{"n_layer": 11, "d_model": 128, "n_experts": 128, "experts_per_token": 2, "d_expert": 64, "d_shared_expert": 128, "activation": "swiglu", "moe_layers": [1, 2, 3, 4, 5, 6, 7, 8, 9, 10], "router_score": "sigmoid", "normalize_top_k": true, "routed_scale": 1.0, "balance_loss": 0.000191, "balance_bias": true, "router_cosine_scale": 14.0, "init_std_router": 0.0291, "lr_router": 0.00193, "n_head": 4, "n_kv_head": 2, "head_dim": 32, "vocab_size": 12848, "norm": "rmsnorm", "norm_place": "pre", "norm_eps": 1e-06, "positions": "rope", "rope_base": 1000000.0, "rope_fraction": 1.0, "qk_norm": true, "attn_scale": 0.177, "tie_embeddings": false, "parallel_block": false, "init": "uniform", "init_std_qkv": 0.0531, "init_std_o": 0.0, "init_std_up": 0.0531, "init_std_down": 0.0, "init_mimetic": 0.7, "optimizer": "adamw", "lr": 0.00323, "beta1": 0.9, "beta2": 0.95, "weight_decay": 0.04, "lr_head": 0.0116, "warmup_steps": 473, "schedule": "wsd", "decay_fraction": 0.801, "decay_shape": "linear", "final_lr_fraction": 0.0, "batch_tokens": [32768, 65536, 131072], "seq_len": 1024, "doc_mask": true, "train_tokens": 411300000, "steps": 5652, "dataset": "wikipedia_en"}
Below are experts of layer 2 (counted from 0) of a mixture-of-experts language model. Rows are named router (the router's row for the expert) and show model dimensions 0-127. Each number is 128 + 24 x the weight over its row's rms, rounded and kept within 0 to 255. Numbers have three digits each.
After each expert's rows: "mostly gets" lists some tokens that are sent to it at least half of the time. This comes from a sample of Wikipedia text that the model never trained on.

# expert 98
router:087160150085154113111138153154166114125197078132148097133108116131124110103111138165133114148148133118135127128173174124142121113121075129112130156107095164139110090129115100129148151154138119092138117117150166107130119134097204145112133161139117151122130145112111128127161119083166134111170116137121160150110117114144206146096121116125103130127130125117124121116124121145077132118131
mostly gets: " —; —; —; —;", " | X | ", "- Synonyms", " doubles", "', ", " | Final"

# expert 111
router:140152139129170128156151165159187094131150126097128102151120134158153134113135140103137111153134139140115120135168117129182114109112111090118140188122069150120165095122113139101113141157113086095141126111119146152119144165111174151083139142113128118128124174161097163097150144099134126148145113127150125138110104103131172144106118129095085126129159109116122135140108083150094158130149
mostly gets: " P", " F", " f", " p", " B", ", F"

# expert 84
router:087088161133158124143125136168135145109150146113134104131101149127131112110170147130143117138156112129157135129139146138151133135131079126119127171129093179116166117109123138125118162157152127110101108147150179132095110136106170134129104180141135144127157135145119150093173147123131160109089128121093146116147130149176154131128133073137102093097150106084080143128128080172093117132151
mostly gets: " Indian", " New York", " United States", " China", "ston", " California"

# expert 49
router:134110125128180121126151169152156103132177151136100116140106128142121133093158149121151122155154132107131120139135158131163106145117117133122141161155110177166152141122088104078137151129101126105133097153129185107121138146112145170135129148129121131120112134103122119135183108067154121105138108126132124124099126114132204111079131101112102129079139108127106154137124080149134151116175
mostly gets: " D", "-d", " Ad", " mult", " McG", " conf"

# expert 102
router:083118156123164117124174165148155118130129132108101125115114115147111163076163125120159107136149136130149147127154143156141145091140116110134139126123101152121150099111102118137152167147138117098140088158163121142097104160091188156110147142104148169185119153096092155090179126123142092111094123126133154118121129118159186149121130151108098101119121102122138152106115112150120152138146
mostly gets: " time.", "ers.", "ing.", " him.", "ations.", "ed."

# expert 64
router:118132130118171083136151158159137141107180139130104099106106124124156096089158138131127091174140104118089110140146149113152111117130101140134129208133093207126133112136125124101142155126115131108136089114159146141152117158107139149107135150148124123129126125157103174124158100066136125110102154134146143092125138124154152159115126122118088147096155091123093147117119141146111136098126
mostly gets: "- The", " | The", " \"The", ", The", "| The", " of The"

# expert 66
router:105163173109181110119164144142159103110156108103132157129082141149126143089107105129125123141185143170117143138142116154136106137124092132136153166113138182151177114097107124106150140169145139105126090141132147117153145108090174134099133179143154124154134126130103143142161155116147120147147120155128135126091137090113181164103132121117109115100139097104094144105112111165113128115127
mostly gets: "\"", "RC", "MA", "BA", "ZE", "RG"

# expert 113
router:128139158101163133096148130163157107104140113124132103138099090126152132121152139130132130154140135134116153108130181125156113114117101140138135159147080178114150080160109118108152156127147142086137100145136129145141132158087174123116131172137104165155143178122111141115176119095141154101124142124118138105139113099154224134140124096148113128104159125116124144100122120148108119117174
mostly gets: "an.", "a.", "ia.", " season.", " team.", "in."

# expert 82
router:093113138119194119145158159136146140137149146102128099134122132144112144124145166150116127132102125160161141178141142157154138115139104143150155150122093185097160128098090101093131163149104124094123123118145149112111124153070175107077120175137098118115105177121104160126157123122142129162133112137117148154130107144131170149134125136094092154109153144115114117131106085102096139126148
mostly gets: " all", " dev", "if", " ret", " certain", " well"

# expert 69
router:127154138135177124138148142144158107098169140122096132114161127150107113108136152143149131170177095138124123127139142118154133103132064153116128200149137156144137094119081157119125155127128118099115078122099126081144124151077135133101130113138121133124138130132092163091179123094162130137136098117133119134131117117144177158139159144127108158119155116123070112108108100120121157094135
mostly gets: " West", " | MF", " | USA", " | DF", " | J", " | FW"

# expert 92
router:083123155101203121142141178130137115124156154110132131127117096144129096108110139148135081156138104165111126119178143120118103156133103107149105147099119178131124150136127166118114138146121127103124097136134154123086116141091147137107105164149125152162142167105087142131156145118152138098116135127153173138116142067134182154115103125102097120107111098113112109124131097137100157102157
mostly gets: "s", "on", "ar", "le", "р", "us"

# expert 79
router:128135127122181126133152119172137112116167137126101091109136133142109140129165143104147101153129080133148163149109121111151167139145084125113160176124097181156134116112125094130166148124149089091075111122122120142139113153117162136075145149134125175175120131101086113131173121117127149091122143130149154119132111121124177135138124077111109115102129115106115131120105071126128155117132
mostly gets: " called", " sent", " named", " appointed", " left", " call"

# expert 91
router:115134156136165149116132147134140133110158140121123081147088127174135091117158155146131112135179126143129094132150142152153121123134093152128110183137094179148126140157128113127121184123100134067151127151120123084122127160102166149098148163148143129158157149094103153126140111083128143123143132157115156150116103128162180099130143134116090120142137115118099172087135128133106111149159
mostly gets: "==", "===", " ===", "====", " ==", "==See also=="

# expert 90
router:097152139127181129152139137154159118103164177129138099125119097160140147109118107148116108122151097119146131156160118118152100105165083165123145174135097179115141096107135108124130153134125096120157117164118130098118164136061166127082132157120143156148137160107103156077141138143143147127134117157107182151106108140151171152144115132117107136115156111100112140115100103128110137135132
mostly gets: " located", " species", " Airport", " is located", " construct", " built"

# expert 73
router:096198144110163107126158135154147110148165122101143154126114113134165156125142153117129107122166117143119117161120128115136135076136109124133152184097110174148115110125105082121134163134148101084171080132156120141117123131087176177119148149142118137134100160119108118129158104120137111090117124163116132143125103127134190124121124099106114098105104124140088093138119123142107146115160
mostly gets: " made", " took", " because", " put", " gave", " led"

# expert 124
router:108128146122196148133169140154156101116205116133099080142116139124141114087153169115159120128162098143136130127136139126161125099143105136118139195103107179133131106126096138107134134120135134100096085139126137150096140134101154182120118137112115102159133136103128126105191121082129151107114116158112114128120132114150155166146115116118096114089114130122141133108114116158120166129149
mostly gets: " during the", " before the", " joined the", " However, the", " against the", " until the"

# expert 71
router:113127157122166140112175127136137104114142134080128105110124108144120139109142153129148101134140119143139132180133131153140159109150100107122118155125112194125115142145130131140138125162117136104114082100152174111113144146108194167116124186160114143146115139093108126111166127114164150093125147134124134134131123081118200122155132155083089101121164107123098145117099099129092125127150
mostly gets: "ks", "ishes", "hes", "ches", "ants", "aughters"

# expert 121
router:140127168124152114142185119144146143093177145086147094123101125156142152072139162102138110123162113155134137149120147123129125134134096129123134173124132198118137122100073120099126135159105104099104104144144136127114127126101159124116119130145118142116108172137095121120183157089140150139108142134163150119166150127163148170104131100121095110068150132121084134125122103130130149137152
mostly gets: " Florida", " Catholic", " Jewish", " university", " religious", " Muslim"

# expert 120
router:115125137132170164149146139187201111120140135110120100096097093125124104098126156153119116128165095142134144124141123131140145125123076146109150149153102165134153107161117124111142157118100097065144095102119124110131141124098163169132136165134131139114158148093099175130153120128153102115128128127126116139119130124135171146143121149090112123065136090135100121144140092142084133093145
mostly gets: " in", " in L", " in M", " in K", " in N", " in C"

# expert 97
router:096145154141175116114144132178139154097177158106135135125109150159125145118149145115134110172151100131123143166136130149136133131157081107122140148132078179140137133150098101111144186124106113118137118159159121150091102125089146129082129156170105120145113159142104135109146130115159108127097138159146131117125111148131170110121072108097099114078148098127095131123087127145118158116115
mostly gets: "'s", "’s", "imate", " increase", "ising", "icient"

# expert 83
router:127142119099164107143136139174172123109142121098103109134112122147110114098132167118130116113153149150148110155145138158140122147148104122124139135137065177103148114125062083081115158112121085094137097132137163115114133147091161148094106162147135144123123151109105160139141110099119108120130124149122136124121156100132175133075121096108096137108162102142089112137133100136109185104123
mostly gets: " D", " V", "V", ", D", " v", ", V"

# expert 88
router:106148133126158122155155149144130089110184131110111108144084117144101143117137133112137122120152098136116154145189123141121108135109104156134144160130096163129148145106145094093129150119102099106144087155165138136123163141079157179134157169122081152136151143134109171092154120103128097132103139112130132129115084126110190168137137094100108127116145119145109164093102127130118147123162
mostly gets: " friend", " President", " use", " Governor", " While", " Captain"

# expert 93
router:079151182134190130107142105149128118117153140120133082161121144128097133127147126119137080181134083154131114153128129133168139136131100135120137138093127188110157107116129121069123154152124110102133063130113148135116130160117145139083129129130136156168112121106101121108169118104128120107154111132130144115118118078139175180127134136120135117098115101148105118122130095135102174122133
mostly gets: " being", " are", " =", " is", " had been", " were"

# expert 109
router:080145160131169118122132111167148105106156170118103123100137119171120120134155117144160131139132135109135168177160156116162151113116123146109131160164084158119152111101120117101115113134129132093116122107118155107140123164089166147102140172132149135141131118130112170120164141091173137153124126136141156122135128113145202157135121136112090131073122085100103129135116104127123171100155
mostly gets: "ort", "ald", "ass", "uss", "att", " Christ"

# expert 126
router:115145142142181110117162138182155122087189161137103101095127112145117127108146133129149109139156127143141134146163108117145143140120104113102118148123109201157156105137130114105130167108128131121139119108139119135146099118085141122114139160165109139114133150093099187112109133121140165123079089145138152101110108128152188147147130146114101141109163095141100130136101113097135170117111
mostly gets: " at", " near", " \"M", "ed at", " at ", " At"

# expert 99
router:120121163124182148163139170174121132129181119114166142107121158104140099117165077120143138134153117146133128128150133144165135127107099111139087165135109185102137131106125125138146178128117126078130122134142155111103154132100148144101116143115132143161135154121093154161184141145139174136124101158119135104137131109150149135117132136118103114093134148144067169141099101109097147151152
mostly gets: " it", " She", ", which", " He", " he", " this"

# expert 74
router:112096159139145142146132135155154127114172136093120122142141115146125138092156154099131098125132144152121128158174139124156110120101054119121130182137135180130134100121132145100168142138109094133111117150123158133093151167101142158102155122133118148154114143140116184164184117104125136129102135142108133134141125133100195153099120149120115138087154134118110153126121093130067138097134
mostly gets: " W", " L", " T", " H", " J", " Y"

# expert 100
router:123134157106157135141173148139142099103203135111111132120096128141104105108159131124149108128160140114116118149165136118159123138154072137139122136124088164122132072140126111132145157109126128119092081173148137085124101154072152154098122141146151113143111145130080139097145118123162133119146131136155144138126124121150159146138127130105102125107130122123100162093083126150125205106146
mostly gets: ", ", "| ", "er, ", " late ", " early ", " "

# expert 107
router:109156163139136121116171152167169109095201142124094102149122129122143120094134113139156096119143115130103153150133160131165124136140107142122145163144067159096154137141116138109142157145093129092129131118160145105088141157093183115115145174112130149166123132109119150128160127107157138123102096122118173119114121142147167164113092117117126101114140106138093093171131110143123127129097
mostly gets: " two", " three", " four", " one", " five", " six"

# expert 122
router:089137177098184099121154145139163133081147119132142115085104129147150138153142126138115148123156116162113129124159164116121107106119048096131103168150082200129144102131120130115158139154103148090137107130153149120103117134081152158117112177148135153170110124129130156132154110098139130100129122151154118124123126105132161130126141130112124103112167116129109128126109089108121153108152
mostly gets: "]", ")", ")}", "LS", "s)", " round)"

# expert 116
router:099147129085180095174146147135135137103166176120161087130129121122135139130132139122134117120160113097137110158133160136152160102129102131136114187120117181137157126108116088156130146143101142085132137105161144108150180138102158153129109144129126160125136153099125137143129150114180115103092138140149148109130114118152211156135122145126097122105129114159135163100113124117099160128111
mostly gets: "é", " o", "í", "che", "á", "ö"

# expert 78
router:115148137113175100130152167157154126133176124111127133128105127105171144129150085142114097143176100132139149158138162104145133115138097165124143178179086187139124121142134106152164167131123131109162109122135144123155120124099162167087125164146130144134104141121140187147171114112125123104118123148164145087117107106128175132110127108098093101103143117134089148144122128147131133116129
mostly gets: "!", " novel", " there", " album", " love", " song"

# expert 101
router:145127168149160138144143131148138140106195110110166106118133108159125111107142120104133063159132126134149134124158156155118138144124072139115138175126093166120126112123088083124126161135133133102118127125155166151116137122108159164130100185140112110139130133100125132126161156098111129152132101134137121144139131092190199116147114135091119151118131133146062120136108097135121132134131
mostly gets: ": ", " (age ", "- Coordinates: ", "- Country:", "- • Total: ", "- •"

# expert 72
router:116141143084200113167171120140129105111179160084119109142097094119160130103138114144128105148147122138135131117145158148133122103129076104121138178142109142135160115127153107153134155135144173121113087135132133109105119111094164126113129168128115131155141169103128148112122157107128125132126116113135148160152129112178206111121133141121094110109171135093096127099112123137105165150127
mostly gets: " million", "300", " billion", "500", "250", "120"

# expert 105
router:128141177120172114138150159150157114157134173109112124106109142098108125128164141098161109147170110112136146153132141114159134146117099147130138171139092165141134118094106146137126134127144162092116098119108156115141143173078147162131117145135120138152131133131120147125148123098150137125098124146155136134139112093145210154136144104123114115070129091116081146095145091150112171103158
mostly gets: " Mac", "enny", "athan", "eather", "vin", "esse"

# expert 119
router:121141141114172094143143094167147134107142144114107093118115140136134123092126138122157135148133123137099141147142140137150142112129086127116168200105121181099154126148118099101153158100127100091114104116125105121133182136074153147123125125120116170127132130136098187136136140103156121135147131109149129126121145104136216134113109141100104134143133101089107140108123072119097099131109
mostly gets: " Com", " of P", " Bh", " Ap", " mag", " of M"

# expert 89
router:125121192109164106167159123145126124128136153096128109098102106141140141127160153121135100104172085107147124141171163119148136129126076115149111195146134191113132134138127139128128109144134124130145104096127163139130126148075165178119146162133108152148123124130090156139147143116143112125092147147125130124124135151140171150131180118106107140086124158114103143085106133126113134106175
mostly gets: "ico", "ano", "kins", "ley", "son", "ić"

# expert 87
router:093118151107170104148172125166176081113147129103125076141138107135110107106119131147124115129117135139148105157145127138150143132127064127150143142114106196151110100087166143091145137143119115090133094125138107112149154140114145163121123116142126153149111142101106139147135137139179133121110154134140152119126097139125204147126111119103115136081172118151121108116098087136099143097145
mostly gets: "u", "r", "n", "l", "e", "g"

# expert 112
router:112150138140168094118134122154139115103156126122135086104112125096143110085156139143145124132173131140106115148116118125163130129107088115101110175137130168134157128134123098095125146127131103125092128122118154132121139134056190131076129142125117174123137139128108143174153124114095121136125169135103135122144119153166215156145147154116122113102102082142087130118114106129154149111116
mostly gets: ":", "'", ": C", ": The", "’", ": V"

# expert 77
router:097155146144185120140170165206159138128162116104128129131092137132160136100154117102155106136132105167118135156156170167116154130106112117120149196146108206135155130130158107143115167153125134107149093127124154131146123137131151165131117153173131145135108133148104155156142139089139109099120129128124131156139119128137164134092109116096102115111140122126078123132140119117131138105132
mostly gets: " little", " say", "Music", " Platinum", " jazz", " Daily"

# expert 103
router:121137143156175099174143137148150086114148128115138122129108096120090131103139148135165120166176124138146125124138129137148145164106080151108152178111114179129141098116082129112142153155107117093124098154143118115109139123121154125140134135140106155148156157136119129126141114081164166134106131125141151150116101108139204149112127095115114094090153089137071137131140107149118167127154
mostly gets: " Mac", " JP", " Gonz", " McC", "CA", " esc"

# expert 127
router:058144154104166114144126140165134122111142160102148103127124120141155138111123143140148124141139133138152138147156110146163151121139106111134163160151104184112149143125118115143113162146094127114145113133159134092109141124053185142092120150168129129169145122134111150134128140150159155147127130133136148132100107095128202180153109139115080138112135093119101130119091112121108144133166
mostly gets: "ors", " regul", "uct", "omin", "omer", "org"

# expert 106
router:119134138097172124112173147168145105089165171097114111132104097150120150098157133136157127115147131144142151186153145170150173125168090125103159177125113193116123117098105121114140130133130077119121127125142149120109146111105151155068126158139143134154147181099097151113169124128142115124124122126145148119131104128161158154111122141083117105141125135123109148102118099114106124118141
mostly gets: " day", " road", " way", " government", " prison", " town"

# expert 108
router:111148152119158103091190145136148099099139181115127118082131144146104141123140140133132106122145131163134144166183135130135134124148130127136151156114107172125137115134106072119122169140104143117145121156132124155101133143074182149089134143127145160139127141102121149099179120108189133110123148097103130138090116139165174124151117124141090130110133094124096141112127094157095129100117
mostly gets: " with", " between", ", with", " against", " about", " into"

# expert 118
router:108118158131174092118143148141184141121132151126116103125080097127154123121108127148193100132143114143130111146145163135162111107107105116115136164121123192132140126147105095099146174138117127064144148106153159088136145169099152142137117121140123159140125171135133146129179118094136123114119108125136134134107134102149181143096104165140105127078153124119108155124129099113094128125100
mostly gets: " club", " per", " Per", " And", "½", " Super"

# expert 104
router:125138170137194126146168106161128106090153167097118125105134126116110114117144156092123103141144128122136152144143135148124136145151122131113128143087088184090157118127084089099156150162131123113123106125140140122125111141082161133076145156141104124157176153108101114129160115121160137123105118151137153125127117103158176149112134118114098081081147122111075146140110115138096156125139
mostly gets: " would", " will", " may", " to", "s to", " did not"

# expert 123
router:089130136160157094136170120153144149077148118114133099167117101160142125128157138118181093150133111126129134162131154151134111150118073125139127196109077168132146137131127110135115167148091153101119090143129135149118128149119161132122133148154105146136137156117090100142150128101150143107170108131149132139117129109151204125097127128118108105108146092144088140139103121166114154108115
mostly gets: "| Best", " highest", " award", " won a", "==Awards", " worth"

# expert 117
router:132124140118158147170163140136170124099164161099148079126093128125178109088156151091128096101127098126144147111162143116162098101155081149129164158162109184135127111146141086090122150130100100124125112125118173137120144128074151145117114148115130133156117110120116136148131111103167129118121132124165147125123120125153200152107099124115101108095135122114106131097098109139138149118138
mostly gets: " was born in", " was born", "), American", " born ", "Born", " (born"

# expert 115
router:141129148124155079123139114133164129098158150127105115125122118156133142132152153130113100142156136138117119155151141153142104149138084151110106192147094184159153133122127088091123147143084110086125123129131174113123126133071173115160124128154121132155123143107075162105165135110140124095100148129114132118125066118119202136096144141101119130134138116118139128158116095136102157123140
mostly gets: "-", "/", "-S", "-s", "-p", "-c"

# expert 76
router:093167132111170122147173168155168132101148152134131125158128091148143118127155143121174137149130097168112121158163134138164141120130100172125146197137125174165152125108122083124141159130098083126121115133153142085138105151078137126105128141146143126112146166111080161128158126119128125148096124126135121161124104121122172126137131134128116109105119132123064109096118117146126140133170
mostly gets: " New", " official", " open", " proposed", " such", " claim"

# expert 110
router:074149142137149136156169127170127136104150134106113120088096142137135129126137115117144097156153148126125167151167140153141110157121093127095116160135107187145123130147139099130104171148136127070120077136186160133123130129118178169107148127146129145174132145137077147169163120121152130147111116132129130144129130133140150100152118079122099140085159128115122143156110120161101112114155
mostly gets: " had", " has", "- ", " have", " in ", " In "

# expert 81
router:110147151110174112154172148165160112108161138107125137118134134141125151125180160095151123161161086130149128147118143139160134142123069088136158179110090151165133095125133151141163143145125114104113119114143156115105129163119168147139162171121115142149153135103115134107132138119169166136104129171133139107123147089147161137129144112117112131060139095117085131113116128131089120124159
mostly gets: "ara", "ya", "ita", "za", "ora", "ana"

# expert 114
router:105142120114153113139131176143159129125172121130117102103127111117126172129148151089142110138128143133101145140156143143155132096114109124128123182158150157166162111103124103101149141127150123129129065143131141123099126163098165128126151173152142131149150148128082145133135089117145186119112134140161154122108120104138178162100133078116120113097152092167083134109131086144105157101108
mostly gets: " John", " U.", " William", " J.", " Paul", " Tom"

# expert 85
router:076131168092179104140150182147149132117148144112127126114086148144128151123155129148119109158158124132129152155122133101107137106127109137090102146139138202137164129123112119109130183120125101106140082118117115132143134122096153138096109165131139167146137186106111144168153144114128127130115126153133145152108131136155163167117107123095103108116127160106098172136075133119083141119146
mostly gets: " that", " also", " which", " more", ", which", " both"

# expert 68
router:126168165139179074134168148159147120118168137112118126125127101131159156105141119117159120146167102134141115153117138115157154119110097122146156198156088163135145115117126111130119148117106137131127120137138140102128126146104156151126131142142162123107119139110122168134161144089167098155122161127105177120142146101127184126120126144093102126082114133092058151113113117119106115092152
mostly gets: "que", "rug", "hu", "eral", "imal", "hy"

# expert 95
router:089129134109163101127161145169160109087171137143145105076124077141123127144150134128146096152120111115130113134156153123136173145133103118101113167117102171111155133141140110115089156139158137114143080154171138121125108147120159152136121188117104155147154155112123138144128127090159117112115104104108150122143165098165174115094116106109095141129155137145082111140094094148107128129143
mostly gets: "|---|---|---|---|---|---|", "|---|---|---|---|---|", " ex", " has", " reached", " currently"

# expert 70
router:101144136118174085111143156188133122135150151109118121110115122132130147087135147134149131156163128136127163137151167133136128143149088141113151158120108177113128110134154113157154152148097135099098120120090158105074117157132163108127114159129137134132161128093117137146140146109145156103109123137159128136126119106154225133138135122130122120061144101125103166107141085154116118104137
mostly gets: " On", "On", " Bo", " Os", " Jun", " Station"

# expert 125
router:084136102112207120113174167138169133137174124089136126128135100134135116118166133135159079138139116145135126138166156146175121129132064170136140150104117163137144119161122114096134148164109097076135109137153142169144116151080153131123099160099114130146126141139097128117142145130119150134129124117128138121133111088122141137097126126113107134092115116096100146149100127145126138109189
mostly gets: "011", "018", "008", "013", "014", "021"

# expert 80
router:107139156100185128147143136141140122101165135100132099145127143202119114124145119116110111132164100121106125124151151087138138141153083130146132180157102147121123125135121102105125159147149131110119110150129178123108106141150183141091110134151099137149124128135132161139138080113134154127134149153120148121082115123146172146090106110132098137123134107103088150121109072161145183127174
mostly gets: " September ", " May ", " August ", " October ", " April ", " March "

# expert 96
router:108134154112179097156151153145161103120151126126107126114109106147140164085106111097126116109163098125112139162172126125148136116109082115121127183134091158141146106145115114122113122129135120105136094144141159137126148116079139162117117175132131137168128140119093168104157141128142112123100128129114163118166139087153159158123103151091107102088131138132064167108096089145123133142167
mostly gets: " company", "ery", " house", " building", " species", " body"

# expert 86
router:094136142095183128137168154116175109103158132107135123154114156129135154109156158107137119165170113111125156162122140110145125160151121139125146170111116159131170134132116117145119160135101123114142094097142122114126118140073173187083125167155102126152111135148105158163178125126130103102133119109121112122111127080133187142104159123105139112088115093120105145110146119144119156107127
mostly gets: " after", " out", " After", "ed for", "ing for", " re"